python train.py --d_shared_expert=0 --seq_len=384 --train_tokens=261000000
Below are experts of layer 15 (counted from 0) of a mixture-of-experts language model. Rows are named router (the router's row for the expert), gate (a neuron's input weights, with its number), up (a neuron's input weights, with its number) and show model dimensions 0-191. Each number is 200 + 20 x the weight over its row's rms, rounded and kept within 0 to 999.
Before each expert's rows: "mostly gets" lists some tokens that are sent to it at least half of the time. This comes from a sample of Wikipedia text that the model never trained on.

# expert 13
mostly gets: "au", "ze", "ena", " Park", "iel", "ó"
router,223,168,233,204,188,203,172,199,215,218,173,210,213,184,174,230,200,170,184,212,158,240,220,212,228,185,187,222,201,193,187,214,184,191,201,197,219,186,208,203,218,210,203,253,226,215,176,178,206,229,183,171,220,224,180,216,202,207,235,198,201,187,216,170,206,212,197,190,178,199,198,175,176,187,182,169,171,211,200,209,197,173,220,213,197,195,189,191,231,229,239,218,213,164,225,186,209,198,221,169,238,220,222,194,230,235,179,201,182,194,206,217,226,219,219,187,219,222,222,212,190,182,240,188,204,193,225,220,214,215,220,179,187,185,181,181,166,178,210,224,193,192,207,201,195,195,186,199,193,176,220,264,197,224,200,200,194,196,229,186,165,208,230,188,205,216,191,186,227,204,200,188,168,205,200,215,216,201,180,199,243,198,201,222,232,170,167,192,186,234,217,207
gate0,231,212,197,224,209,182,207,185,182,192,180,191,188,203,192,170,193,219,195,188,188,179,207,202,200,236,221,195,209,176,178,214,239,216,211,202,195,199,182,178,210,185,176,240,211,196,233,174,223,240,209,183,180,190,164,204,167,206,214,217,193,198,191,189,226,196,193,186,243,241,202,205,215,189,210,246,210,218,220,251,227,203,190,177,193,215,164,177,226,209,198,221,218,212,217,238,180,199,232,209,206,233,211,243,214,220,226,218,191,199,195,234,183,223,230,185,206,208,243,220,197,183,190,189,203,164,217,207,204,233,213,196,217,200,222,230,164,217,232,195,209,209,172,185,185,181,208,191,192,180,248,211,187,205,205,212,247,202,177,207,196,200,222,248,201,214,188,183,194,173,216,184,200,218,223,182,229,196,181,192,202,184,191,212,216,188,183,185,186,179,198,225
up0,186,194,206,231,218,190,202,170,185,216,210,194,208,219,199,190,195,202,201,192,186,207,163,198,188,200,229,207,192,157,186,228,226,204,190,204,205,180,203,206,223,208,179,229,191,235,220,180,206,212,223,161,212,166,158,204,173,187,244,188,215,211,179,186,228,182,181,182,226,215,176,203,205,208,205,240,194,198,234,204,253,218,229,194,200,241,183,181,228,245,180,206,180,182,213,205,177,183,219,218,218,212,223,227,198,236,223,198,191,176,214,195,191,218,235,185,203,218,256,216,212,182,184,176,181,144,208,198,210,218,197,204,204,207,244,216,197,223,225,210,194,201,189,196,198,172,216,195,199,176,219,202,194,220,220,235,231,197,206,177,216,209,210,227,222,211,186,176,194,195,198,206,196,209,222,223,204,180,196,210,195,224,194,218,204,199,174,186,152,215,232,209
gate1,187,190,214,169,200,191,184,209,252,170,178,226,201,195,214,195,238,140,152,199,178,214,198,219,188,193,222,223,223,211,203,178,168,200,203,218,224,175,165,177,221,175,207,185,152,216,210,201,195,195,180,189,226,219,212,182,198,196,183,222,204,202,207,195,216,195,214,166,196,179,224,178,204,209,198,180,214,181,224,231,184,205,254,169,202,199,186,215,209,232,202,198,223,227,207,217,208,192,224,207,162,203,234,228,194,197,165,218,201,195,228,155,198,193,205,179,205,202,183,199,163,204,187,202,198,221,185,189,191,176,228,174,202,183,182,212,194,187,168,158,151,211,185,194,195,233,204,218,224,196,193,222,220,200,195,190,203,180,174,180,195,213,184,196,203,186,192,183,231,164,236,203,208,179,219,209,209,225,205,212,220,179,218,205,192,212,227,218,209,189,176,202
up1,176,171,230,176,188,208,184,197,230,169,172,218,192,200,200,181,237,151,186,200,167,220,187,225,201,194,248,217,218,199,191,169,142,210,203,214,206,207,161,178,204,198,199,183,163,211,206,202,204,180,204,182,212,221,214,182,203,190,180,206,211,215,220,201,226,189,198,203,207,191,216,174,207,215,207,160,225,177,213,219,197,225,242,194,178,222,179,201,214,215,194,222,218,212,188,190,195,206,213,219,152,204,224,225,198,206,184,197,222,193,221,158,213,202,236,191,187,209,206,194,169,222,200,181,189,219,189,204,201,195,211,209,204,169,208,231,203,191,172,158,147,195,203,203,220,239,183,212,251,224,181,214,215,194,188,182,196,206,140,209,203,208,169,183,201,191,190,201,215,175,223,204,232,180,209,202,208,214,224,212,201,187,227,207,186,209,212,207,232,192,191,190
gate2,228,205,214,198,189,203,230,252,198,203,176,231,211,205,217,210,244,170,166,202,202,222,193,215,178,181,229,181,197,177,183,193,201,203,209,169,213,193,177,213,188,205,234,213,198,199,186,232,220,223,195,223,221,238,184,188,249,213,201,167,179,203,226,170,207,171,211,176,167,219,167,235,191,209,225,172,214,202,236,196,224,211,219,192,218,194,195,184,192,173,217,213,195,206,236,190,215,196,209,210,202,197,183,191,222,203,198,183,201,193,225,180,197,210,197,166,183,206,187,222,239,209,207,185,191,180,204,186,158,197,198,179,177,198,199,213,234,206,253,199,167,168,203,205,175,192,180,204,179,195,188,189,170,182,193,137,214,209,205,168,200,172,200,213,179,225,210,175,217,175,175,176,206,168,193,193,189,208,186,211,194,202,232,231,204,214,193,179,196,182,214,179
up2,217,220,205,194,194,174,243,222,180,197,172,232,221,209,219,237,217,165,193,181,196,219,178,229,186,189,220,200,206,180,197,183,183,201,213,174,223,171,186,215,193,198,236,207,213,183,184,236,213,206,201,236,199,220,196,184,224,204,192,160,162,198,227,183,214,171,222,178,191,216,160,215,190,205,209,183,218,208,255,212,222,221,206,207,216,192,172,196,187,211,202,189,173,226,242,200,239,196,204,211,199,191,202,201,194,205,207,196,200,192,215,182,216,224,192,183,186,223,183,219,232,200,218,169,191,160,206,182,189,179,203,184,206,194,195,189,234,193,239,218,169,195,201,211,180,189,223,176,180,208,171,201,186,177,194,159,227,197,195,157,192,180,187,194,199,214,234,172,230,175,187,186,205,192,176,192,185,231,181,186,177,205,242,243,196,229,193,185,203,208,217,170
gate3,175,172,238,176,220,173,197,196,219,257,150,212,181,215,199,223,185,176,201,207,209,217,194,210,205,215,214,226,184,162,164,182,150,201,209,175,198,240,188,177,220,180,203,227,214,206,200,180,223,203,148,173,192,190,207,205,192,216,172,144,197,219,189,203,219,189,206,206,178,180,216,179,208,219,220,216,210,218,190,217,188,176,185,202,182,205,190,191,183,189,230,214,199,233,229,255,226,192,201,184,180,192,197,192,212,180,208,212,215,205,213,193,178,212,200,201,189,227,233,197,216,219,183,204,193,212,183,199,240,186,209,195,216,202,216,195,180,182,188,164,186,211,194,202,211,208,168,218,231,176,225,200,203,183,221,174,167,189,164,212,213,188,227,200,193,182,203,213,207,175,204,187,161,217,195,187,215,181,221,239,210,211,224,175,184,200,216,222,221,224,181,218
up3,186,187,227,163,213,195,221,203,207,261,153,198,180,221,200,217,201,193,195,185,215,199,215,226,210,208,221,217,199,190,158,188,166,180,211,187,211,220,178,185,230,170,197,250,214,214,223,179,219,204,154,182,215,203,225,184,194,215,177,162,186,204,204,204,218,184,199,194,206,178,227,182,203,215,214,226,208,192,192,198,187,194,210,221,182,207,191,194,190,190,206,195,190,250,228,245,223,195,196,204,177,212,190,171,220,181,198,208,187,202,189,174,192,202,225,207,199,199,227,196,189,195,209,199,202,193,187,198,200,180,191,189,201,186,206,201,167,186,198,159,175,215,188,197,208,195,173,228,211,207,244,182,206,190,239,173,174,203,198,194,206,203,225,206,173,160,220,226,196,183,230,184,167,210,227,189,224,205,228,250,178,187,262,189,186,202,211,213,188,213,193,244
gate4,167,205,211,182,186,199,204,198,226,216,160,234,235,189,206,222,223,154,204,186,202,224,203,203,192,226,230,213,194,183,198,209,198,175,209,180,192,183,175,194,211,223,167,219,196,209,189,234,200,179,220,175,224,199,198,182,165,221,194,184,173,180,204,189,200,177,217,165,202,204,174,224,205,236,219,207,176,195,208,200,199,201,199,231,189,218,231,157,245,189,213,226,191,227,225,223,200,191,234,224,184,249,211,173,189,222,212,171,196,190,190,214,190,220,227,224,204,214,213,196,176,188,209,164,207,158,196,202,217,218,200,200,156,207,217,209,167,245,181,234,194,230,204,215,195,223,175,196,200,198,223,221,194,220,218,198,198,189,174,186,202,211,220,167,177,197,198,221,214,213,221,203,177,150,203,207,178,215,178,181,184,185,187,220,211,236,173,207,195,203,197,206
up4,172,201,204,189,192,207,211,198,224,220,160,214,223,183,200,236,222,159,218,187,230,204,193,199,194,225,234,236,216,163,196,182,205,183,208,172,197,181,192,183,218,187,172,199,214,189,181,226,192,168,213,180,218,205,226,190,166,211,200,198,177,154,199,198,179,196,213,202,226,216,163,225,203,229,215,214,202,192,223,226,202,200,190,212,182,231,227,165,251,194,228,215,208,219,224,213,189,201,234,200,183,223,200,189,167,235,188,186,199,186,204,222,183,225,247,240,206,195,187,204,191,200,196,166,211,188,195,198,236,211,204,214,172,222,223,209,182,237,179,227,223,240,199,215,184,232,172,184,211,214,230,198,218,216,228,193,191,201,166,204,213,209,240,174,184,194,193,225,221,192,227,185,195,170,186,200,201,200,193,189,179,203,172,196,204,230,202,213,218,187,182,193
gate5,222,204,222,175,184,179,179,183,196,215,174,203,210,221,187,205,198,230,235,202,184,206,201,218,180,185,222,202,222,192,226,214,205,229,201,241,217,178,196,232,228,160,200,196,217,218,232,202,214,215,196,192,211,218,223,213,163,207,197,171,196,189,219,203,195,172,218,184,236,229,220,183,192,205,188,216,217,207,212,203,209,189,206,212,194,202,189,176,203,189,199,252,200,202,228,232,232,219,184,217,220,194,192,175,212,242,218,182,213,167,198,156,187,191,203,196,157,197,191,215,181,199,202,200,196,123,193,232,221,205,200,203,204,209,182,195,203,201,189,165,219,185,223,216,170,184,181,204,196,185,183,204,213,205,208,223,160,161,191,211,200,198,210,212,221,245,170,209,193,225,203,188,184,225,176,210,234,170,161,205,211,186,169,227,212,202,244,211,181,209,212,185
up5,193,195,211,153,184,171,183,190,190,215,171,199,237,213,178,189,188,204,240,197,211,201,209,194,203,204,194,203,220,188,213,212,222,226,214,223,203,180,181,241,215,193,194,209,195,222,221,219,226,201,182,194,219,230,234,212,160,205,201,174,211,206,221,189,197,204,226,211,222,238,210,187,222,201,205,197,207,193,205,208,205,204,201,217,178,199,202,173,194,194,210,230,167,216,216,226,206,216,159,226,226,216,197,157,224,224,209,172,213,168,202,166,196,196,208,183,182,208,194,210,165,198,220,199,161,127,163,244,218,182,195,208,195,218,197,211,193,194,215,172,216,179,223,216,169,178,181,205,211,161,187,196,225,175,217,217,178,192,188,214,212,182,199,220,224,226,183,198,182,229,207,198,191,224,183,191,247,182,168,200,198,187,165,226,196,212,228,216,178,212,219,183
gate6,205,197,193,221,191,216,178,213,204,206,182,217,213,194,172,227,213,164,190,190,196,179,208,211,189,223,211,185,221,229,198,157,251,169,185,195,186,229,219,212,225,196,209,211,229,210,196,220,233,183,180,231,218,159,218,221,168,216,220,173,202,168,211,172,207,147,216,230,210,200,189,224,216,167,181,235,201,210,224,246,210,213,222,221,201,198,203,195,216,189,191,166,176,246,195,152,222,160,175,201,217,198,216,196,182,209,214,183,196,184,203,177,186,165,193,200,189,208,197,208,204,203,174,189,221,189,187,220,196,197,193,197,215,212,202,210,202,219,206,194,228,169,233,212,201,195,212,199,183,198,191,217,192,230,209,190,166,225,160,165,213,183,235,218,205,220,202,207,215,193,224,208,183,192,212,187,225,189,170,181,225,225,214,175,206,178,183,181,189,183,189,243
up6,200,236,214,213,194,219,168,198,203,207,173,212,215,167,190,235,192,174,205,171,198,191,186,195,192,204,216,160,215,214,216,167,223,166,192,190,201,249,208,214,212,213,198,206,211,223,202,201,230,192,176,207,233,157,223,207,182,216,224,186,199,190,215,171,186,157,194,222,222,185,193,227,210,168,207,257,190,221,191,239,216,211,228,205,216,188,185,185,232,156,199,175,189,241,193,150,219,170,173,228,216,208,205,194,181,200,215,186,219,182,214,197,192,183,181,200,185,206,210,215,199,193,199,180,207,179,191,224,188,204,203,208,210,207,199,201,208,223,177,176,243,182,216,212,212,210,195,209,174,193,201,227,172,207,191,186,169,203,158,155,201,194,237,229,190,214,193,194,206,203,201,229,184,202,210,201,218,185,165,171,208,193,213,181,203,172,189,164,185,207,190,233
gate7,171,259,163,186,184,240,195,217,214,188,171,217,189,195,197,173,216,193,165,207,226,207,221,203,180,183,210,186,194,198,222,214,179,172,191,209,195,208,215,207,179,182,200,208,245,205,174,184,191,205,209,191,223,198,249,214,199,192,225,218,176,222,195,157,205,212,193,223,178,217,202,166,166,197,194,204,187,188,173,199,202,169,194,228,229,191,216,212,217,213,258,188,224,200,220,190,219,192,221,213,184,197,196,202,172,193,174,208,223,214,197,188,187,203,220,209,233,190,228,191,216,154,213,221,162,197,218,227,224,176,209,188,220,196,203,221,211,189,226,231,155,202,207,204,199,196,194,194,203,200,214,213,180,211,191,203,215,174,200,198,182,230,196,206,229,207,166,195,202,153,188,191,219,225,227,191,204,190,182,223,210,240,180,172,217,159,189,202,203,174,184,164
up7,172,234,170,219,181,222,198,221,224,209,161,225,217,220,194,196,186,189,191,206,211,200,229,201,182,182,161,174,192,216,218,213,163,176,197,205,166,186,177,198,208,181,193,212,197,199,194,200,176,227,177,184,212,220,226,190,179,208,229,206,165,214,211,169,206,195,198,213,174,202,205,168,184,185,169,191,189,178,172,192,208,161,192,229,212,203,217,231,226,216,253,181,197,195,207,199,183,182,213,207,177,191,194,229,170,199,152,204,206,206,200,230,190,194,187,201,198,215,240,197,202,147,232,192,171,207,208,234,192,196,209,203,231,209,200,239,206,195,209,223,148,208,211,216,208,198,186,209,199,222,171,213,178,194,170,196,214,189,196,197,188,184,186,216,214,187,168,196,200,191,189,214,212,236,207,196,172,161,173,223,214,231,196,186,207,155,197,207,221,182,191,155
gate8,247,217,164,176,184,240,199,201,186,196,214,213,204,203,188,186,216,236,224,195,225,182,220,209,182,214,198,189,180,213,217,199,209,190,178,171,228,190,192,215,190,181,184,222,221,178,171,236,195,218,176,155,198,239,190,190,201,225,207,224,186,234,209,208,172,195,224,178,214,188,170,220,192,197,184,188,209,217,199,216,165,172,195,205,218,210,205,205,231,164,224,192,184,184,216,213,192,218,218,202,203,212,185,157,184,201,183,229,165,188,179,213,198,211,206,233,212,183,226,207,214,215,234,193,247,173,180,229,191,226,195,180,161,199,205,217,207,176,181,200,202,206,193,201,196,199,218,216,230,214,185,202,200,199,189,202,183,191,212,204,214,175,209,189,205,224,226,215,234,151,179,183,231,232,197,216,180,204,243,196,212,195,216,200,193,236,139,199,218,222,208,213
up8,238,193,170,160,214,230,175,197,195,206,229,236,206,209,193,207,229,208,229,186,231,181,208,185,169,206,201,193,190,205,218,219,202,194,175,175,236,209,211,223,193,188,209,249,210,191,207,217,177,227,197,158,187,230,163,207,201,219,198,245,173,212,201,200,173,201,217,181,199,192,165,223,210,217,202,186,227,222,178,202,171,200,203,191,192,194,213,190,247,151,201,192,201,181,204,210,180,219,223,220,205,192,183,153,182,202,205,210,190,191,197,211,175,223,185,215,185,185,230,207,215,217,241,211,230,159,204,233,200,226,192,193,158,197,196,219,219,154,185,223,210,204,212,215,204,197,214,208,206,224,181,204,189,185,202,203,181,197,197,194,201,175,173,189,199,219,214,232,224,198,185,186,214,211,203,208,164,198,251,193,222,202,182,235,189,214,160,210,208,201,192,224
gate9,230,170,176,176,172,183,198,227,216,230,203,203,251,188,194,186,222,181,184,203,175,245,202,165,175,226,189,200,211,208,196,199,210,184,199,157,214,200,201,195,227,197,212,189,192,212,196,213,184,196,201,223,183,214,186,169,225,228,235,209,197,178,164,185,201,213,196,196,197,235,200,165,229,215,205,189,161,184,204,218,194,202,171,216,201,191,197,160,151,180,194,216,198,184,203,206,193,171,225,196,218,195,217,222,196,220,188,200,224,226,197,208,164,209,189,216,191,199,226,188,208,231,202,203,220,220,216,261,209,233,210,178,191,216,183,158,202,182,211,201,207,178,202,215,188,198,201,198,222,216,208,193,218,184,191,232,155,152,214,209,162,173,177,182,230,192,179,166,197,228,194,184,217,214,183,211,178,216,209,206,206,204,156,198,211,197,189,221,195,174,192,178
up9,228,174,201,177,165,164,189,223,197,248,192,185,230,177,164,213,229,199,198,206,168,226,212,202,207,217,205,174,192,197,186,190,181,162,206,192,195,218,224,197,227,207,210,200,180,178,190,200,185,204,212,197,186,185,224,174,208,207,242,221,190,205,167,237,199,182,204,195,214,235,188,163,212,227,212,194,183,193,205,201,216,168,161,220,221,175,191,166,181,189,161,232,205,186,219,201,198,173,225,179,224,200,220,200,223,214,207,186,220,211,205,222,214,209,198,207,170,200,243,175,193,227,191,213,182,210,208,218,195,243,180,196,194,219,194,183,205,181,226,188,210,187,220,202,161,197,175,192,220,233,212,188,219,170,198,234,169,152,197,192,170,189,168,168,213,213,227,177,199,231,194,200,204,216,207,202,197,236,206,207,192,185,161,205,181,188,174,226,199,213,192,181
gate10,230,200,204,195,202,149,195,218,211,227,166,206,202,200,157,189,218,195,177,228,210,172,208,197,213,196,212,213,189,207,194,213,178,215,216,242,211,217,205,199,217,232,228,183,168,171,201,216,222,157,157,204,200,192,205,186,221,190,200,195,236,209,249,197,175,187,199,199,208,224,198,219,213,213,134,197,211,209,203,181,197,219,196,223,210,206,177,207,219,183,218,199,216,224,242,210,205,176,190,235,223,189,210,209,216,204,186,181,190,183,206,217,256,214,235,200,195,210,212,154,197,216,187,199,161,186,202,204,209,216,215,182,167,195,181,207,205,198,203,218,207,210,183,198,158,219,221,207,166,226,211,192,211,255,195,196,195,183,188,188,195,183,187,187,210,193,205,213,188,213,224,170,208,244,219,203,229,233,199,196,206,199,220,234,200,206,199,191,164,202,210,164
up10,210,227,205,200,218,170,182,193,226,224,168,210,203,192,182,211,223,204,172,247,195,177,199,180,199,190,207,239,157,185,190,193,174,197,195,217,198,225,223,228,203,226,241,173,167,195,216,205,202,178,153,184,229,211,208,236,205,169,206,198,208,191,227,182,172,194,231,180,203,196,202,207,242,215,174,207,214,208,198,173,192,210,200,224,207,204,204,198,237,200,192,203,233,218,205,220,219,196,195,237,188,207,214,215,222,185,190,190,181,181,208,205,241,201,238,194,192,210,200,163,208,217,197,185,188,189,202,183,226,204,198,173,173,203,183,204,205,213,199,207,205,201,209,203,152,246,243,205,174,211,202,197,196,253,193,204,180,179,187,192,202,197,192,208,221,192,215,201,195,223,217,193,185,221,227,186,212,233,194,188,208,207,234,241,181,218,202,184,148,181,197,151
gate11,225,207,224,190,221,202,214,187,205,168,206,188,167,199,215,183,163,199,214,181,215,228,172,205,233,192,204,187,190,222,151,179,188,173,193,239,227,183,207,183,207,206,216,199,185,214,189,186,219,204,217,219,152,193,201,216,177,203,229,203,190,171,216,206,180,171,180,205,190,210,183,206,214,159,218,175,197,208,178,221,189,192,215,190,231,178,199,188,237,238,223,189,188,193,185,236,232,206,192,199,195,208,204,195,172,210,207,201,216,206,187,189,179,216,161,232,213,202,205,184,194,211,237,205,203,166,204,197,179,207,211,225,184,199,182,176,193,202,213,222,176,176,194,199,186,175,199,179,168,144,227,204,155,229,214,187,178,197,193,218,210,182,189,215,191,176,200,194,199,196,210,206,185,228,199,212,188,195,244,202,176,204,241,238,213,149,156,192,198,229,210,170
up11,220,199,223,188,220,235,215,181,197,188,209,187,185,200,209,171,170,207,224,204,206,196,192,189,255,205,222,191,205,226,139,182,176,190,197,249,209,199,187,177,187,202,218,212,190,192,192,203,233,196,209,201,159,207,173,202,194,193,235,199,204,173,209,213,185,192,174,210,192,190,166,222,217,174,216,175,159,228,196,247,184,191,208,202,208,166,204,189,226,244,216,207,181,203,202,203,220,225,198,194,194,217,212,195,181,170,209,207,212,211,184,189,202,220,159,204,190,207,198,205,184,213,213,188,202,142,189,202,180,216,192,228,197,198,194,196,157,190,189,215,189,208,214,201,195,175,190,190,180,129,222,201,171,228,209,223,194,205,192,227,190,177,182,201,186,207,181,193,220,202,198,211,183,225,204,221,191,201,222,205,203,203,226,242,229,165,154,185,205,228,180,183
gate12,225,203,210,228,177,228,211,194,192,207,167,208,177,209,238,191,202,200,207,161,189,160,245,218,194,190,191,193,197,213,178,221,204,208,181,188,181,212,175,218,194,183,149,215,175,208,185,233,226,198,182,205,213,202,219,212,165,203,200,225,179,171,205,202,152,201,190,191,182,233,194,186,194,226,199,175,226,232,208,204,172,220,215,193,209,213,235,203,205,196,195,187,217,207,157,168,178,214,205,203,181,154,197,185,193,222,180,168,219,199,191,181,223,226,217,196,169,213,231,238,220,190,212,213,232,167,217,199,225,201,230,192,219,187,183,222,213,216,207,182,215,217,157,227,183,205,201,179,180,193,181,209,200,214,200,192,217,203,166,176,190,177,186,205,209,194,211,193,200,173,220,179,157,216,165,204,199,206,191,235,198,194,162,196,208,172,190,217,230,199,234,179
up12,237,202,187,207,189,223,212,220,199,212,163,190,167,207,218,177,212,170,204,159,182,170,237,213,206,187,182,194,187,197,184,241,216,210,192,197,208,241,197,230,209,197,179,216,185,203,188,263,261,178,181,185,187,224,233,235,169,183,205,214,167,201,211,197,184,198,189,185,171,222,186,213,208,223,199,182,215,223,230,203,159,207,205,166,195,198,209,203,218,186,225,206,215,195,187,205,200,204,207,219,173,166,206,229,188,234,182,190,188,205,201,173,233,223,209,207,188,214,193,239,207,203,216,199,224,171,212,219,216,203,207,208,228,188,193,230,195,202,212,182,211,198,163,200,185,193,201,178,194,188,189,215,187,221,209,223,194,196,165,194,197,171,189,220,204,194,205,195,199,166,219,139,174,220,178,203,229,217,188,217,197,164,181,188,238,184,202,214,192,214,212,203
gate13,200,213,185,192,199,201,190,186,224,216,188,202,223,209,182,166,164,188,153,227,184,232,208,231,206,218,200,217,174,170,204,200,198,209,223,178,206,209,212,226,211,229,199,201,224,230,187,173,171,214,216,186,165,216,161,232,189,179,227,166,177,145,187,183,197,197,222,158,193,217,176,200,183,202,180,208,223,212,171,179,170,204,179,205,174,208,203,202,175,212,225,194,204,201,207,168,202,194,224,161,212,205,209,174,222,222,168,164,175,181,187,199,188,197,217,196,191,186,175,180,175,198,217,196,168,214,205,226,197,201,211,217,209,218,191,188,219,203,222,215,218,217,185,213,161,221,166,173,177,203,220,205,226,198,194,193,239,170,160,207,173,166,225,223,197,223,225,193,204,200,192,206,219,188,196,182,180,209,217,227,197,207,214,208,197,208,189,254,197,224,204,175
up13,190,226,221,197,212,190,201,195,219,208,165,183,223,225,198,175,134,180,177,225,178,246,221,201,203,221,208,213,172,175,195,218,220,208,223,179,207,242,194,207,209,210,193,177,230,229,196,187,185,200,220,195,163,217,179,206,192,181,221,209,186,162,166,184,193,200,201,159,194,199,179,207,180,188,172,191,192,204,144,182,186,192,185,200,184,228,190,213,184,210,230,177,196,200,222,178,210,211,209,183,201,191,201,160,237,208,175,178,191,214,202,189,206,231,218,178,204,192,188,177,182,202,203,204,164,225,212,217,205,187,224,207,206,195,200,182,202,228,223,213,244,226,192,208,186,217,165,166,192,179,200,195,209,215,196,187,232,176,166,185,184,173,219,216,179,237,205,199,215,204,187,208,203,185,205,189,185,213,239,200,194,206,232,189,198,209,184,254,179,238,202,184
gate14,208,234,207,231,196,197,208,232,195,210,162,179,235,225,176,171,223,190,206,167,185,220,179,201,203,224,191,229,196,213,184,211,167,195,174,195,192,251,155,172,204,199,209,181,197,190,204,197,184,188,176,215,200,195,177,210,184,202,214,235,178,226,185,205,184,173,162,203,214,184,205,169,187,198,216,221,226,230,227,188,215,235,216,187,226,174,180,165,189,195,208,195,214,196,190,211,185,218,148,197,203,184,171,186,187,225,185,228,173,211,221,192,203,199,249,204,212,188,195,213,204,190,194,163,185,179,191,189,201,206,210,207,172,202,206,220,182,229,196,193,173,186,199,171,239,232,184,211,169,186,194,216,185,202,194,158,210,201,182,191,172,207,209,195,194,217,163,182,196,258,196,195,219,212,192,230,204,200,189,195,224,223,222,178,183,202,191,230,225,218,214,225
up14,227,203,198,233,206,183,208,214,191,202,164,175,220,249,185,197,238,188,204,181,192,191,189,194,197,228,197,232,171,197,176,205,163,193,204,203,185,249,163,151,218,193,205,213,220,185,184,192,196,200,172,216,204,204,183,215,183,185,195,239,194,198,210,192,198,174,155,200,212,189,213,179,186,189,228,198,220,218,223,199,206,229,230,178,206,186,163,156,194,201,194,191,228,193,193,208,190,220,160,184,206,204,174,198,189,235,177,220,187,198,233,204,213,205,234,198,213,196,204,229,206,192,203,163,198,187,204,203,238,219,220,174,183,206,212,215,169,217,224,182,200,150,214,188,240,224,200,212,163,203,191,218,202,177,177,163,209,219,172,213,173,201,206,198,193,198,183,180,193,249,189,188,199,215,165,217,194,178,181,188,231,220,207,197,185,196,188,208,232,212,204,226
gate15,192,190,235,198,173,190,188,221,196,205,212,188,221,199,195,220,198,190,177,200,173,179,191,158,202,196,218,224,216,172,214,157,213,202,207,190,202,163,196,218,181,192,183,207,220,212,191,178,224,200,223,228,196,206,168,188,222,202,221,189,212,165,225,219,210,220,203,226,192,198,208,176,200,216,218,197,176,223,202,169,230,180,175,193,169,218,239,212,209,212,189,188,202,189,188,237,186,219,236,201,174,198,197,169,191,217,197,211,218,206,243,174,201,175,195,228,160,203,178,196,214,215,168,198,208,186,183,202,217,186,210,190,213,177,175,190,231,199,245,234,165,205,156,209,165,191,217,193,156,215,194,214,194,176,219,193,195,203,240,158,182,167,205,222,195,194,176,228,186,180,194,179,186,244,194,208,205,234,187,191,177,235,221,189,222,212,219,200,205,197,179,225
up15,199,170,236,188,148,200,176,228,221,218,224,201,233,213,176,205,192,173,171,207,181,182,203,162,186,182,216,222,215,189,220,185,216,216,200,192,206,185,200,220,187,196,185,233,221,217,178,184,246,213,189,210,208,214,189,199,233,188,241,183,203,174,223,215,223,230,195,210,198,186,194,191,189,212,209,179,190,217,195,185,219,182,186,200,187,214,244,203,184,205,208,211,179,196,168,260,191,207,241,190,179,200,225,178,209,228,186,214,221,208,216,178,194,173,208,219,157,202,190,211,200,220,178,208,189,181,191,200,202,212,211,206,197,176,181,201,219,197,244,219,164,183,178,188,170,210,209,201,152,208,200,227,190,200,203,183,186,213,235,155,192,139,224,228,197,194,187,226,201,201,193,188,180,191,210,200,205,234,188,190,199,213,226,202,214,193,219,179,210,192,176,240
gate16,222,177,175,232,205,208,196,212,198,207,217,207,180,197,204,204,238,173,178,239,218,184,192,229,244,179,200,221,204,183,173,225,185,208,223,191,203,179,206,228,204,187,195,234,243,211,230,223,200,194,169,188,191,182,205,202,168,216,227,231,172,190,184,191,243,203,181,207,237,191,231,238,217,188,216,189,192,192,202,210,172,210,240,233,180,203,189,196,151,163,212,234,187,180,204,217,217,186,223,185,174,212,180,221,172,228,211,187,195,197,223,220,217,195,219,215,198,194,150,241,214,201,205,178,193,190,207,229,186,190,194,195,166,209,215,200,227,174,187,230,195,201,196,217,217,207,208,202,202,198,156,201,199,179,200,227,211,206,183,208,226,233,234,161,216,195,201,216,222,204,177,191,176,190,205,179,195,203,216,186,207,201,223,177,196,199,192,238,195,214,197,163
up16,239,209,176,213,221,234,187,193,213,194,196,189,202,189,204,176,238,208,205,254,212,205,199,235,230,187,232,222,201,181,178,227,195,186,185,192,202,184,215,240,193,189,188,220,207,235,209,214,189,200,178,221,190,175,192,190,165,217,226,229,183,182,204,198,212,220,204,204,234,191,227,226,200,190,198,185,170,182,202,194,184,212,220,231,175,178,184,200,168,186,211,211,158,159,198,205,206,189,212,174,185,205,167,205,163,218,198,206,226,184,204,185,200,197,226,202,199,224,204,237,189,209,201,169,186,204,215,222,204,175,211,205,179,189,211,219,224,189,194,215,203,225,185,218,196,214,211,205,213,203,153,212,197,186,198,195,209,206,197,206,198,251,261,153,193,193,205,177,225,203,207,213,176,190,230,142,181,210,228,191,240,186,207,174,184,200,195,241,198,214,201,191
gate17,172,228,205,198,212,190,207,188,215,258,187,209,206,216,193,199,203,195,201,189,187,158,173,215,189,150,226,223,194,189,211,202,227,222,212,186,211,207,201,165,231,212,214,222,212,218,231,220,195,195,196,217,204,227,176,199,190,239,176,195,176,211,215,215,170,184,210,192,219,191,209,197,164,200,147,220,178,251,151,174,159,212,190,217,191,211,193,196,217,203,228,189,179,204,175,187,197,197,204,213,252,200,191,191,222,202,187,205,220,217,211,168,155,195,215,203,219,195,176,202,200,182,195,219,202,216,201,221,179,229,201,193,200,223,220,207,199,186,177,204,183,207,203,206,195,186,211,192,159,196,206,220,167,201,182,209,166,218,206,171,170,191,189,178,191,183,203,215,192,184,192,212,215,180,216,170,231,205,211,169,165,213,183,226,195,178,216,188,221,245,164,173
up17,195,232,207,193,197,199,204,212,227,237,215,204,167,193,187,171,203,208,200,190,228,177,181,222,207,186,217,225,196,179,193,188,209,224,196,199,237,197,200,164,222,211,207,215,198,218,215,200,202,174,188,203,191,218,171,183,186,236,194,185,176,230,201,217,185,197,222,199,201,185,197,188,174,217,147,231,176,223,127,208,192,201,196,225,176,208,178,203,211,207,213,206,183,219,177,176,215,199,192,204,259,191,182,217,267,211,179,181,210,199,199,174,179,186,235,224,205,198,217,192,174,201,197,196,235,192,244,235,182,229,213,184,170,221,205,200,196,190,167,204,177,209,211,216,194,184,207,185,168,205,180,228,173,199,195,227,159,193,200,212,165,196,215,203,208,185,203,216,174,199,208,208,217,183,194,194,218,201,192,156,184,213,182,218,212,168,209,198,197,242,204,192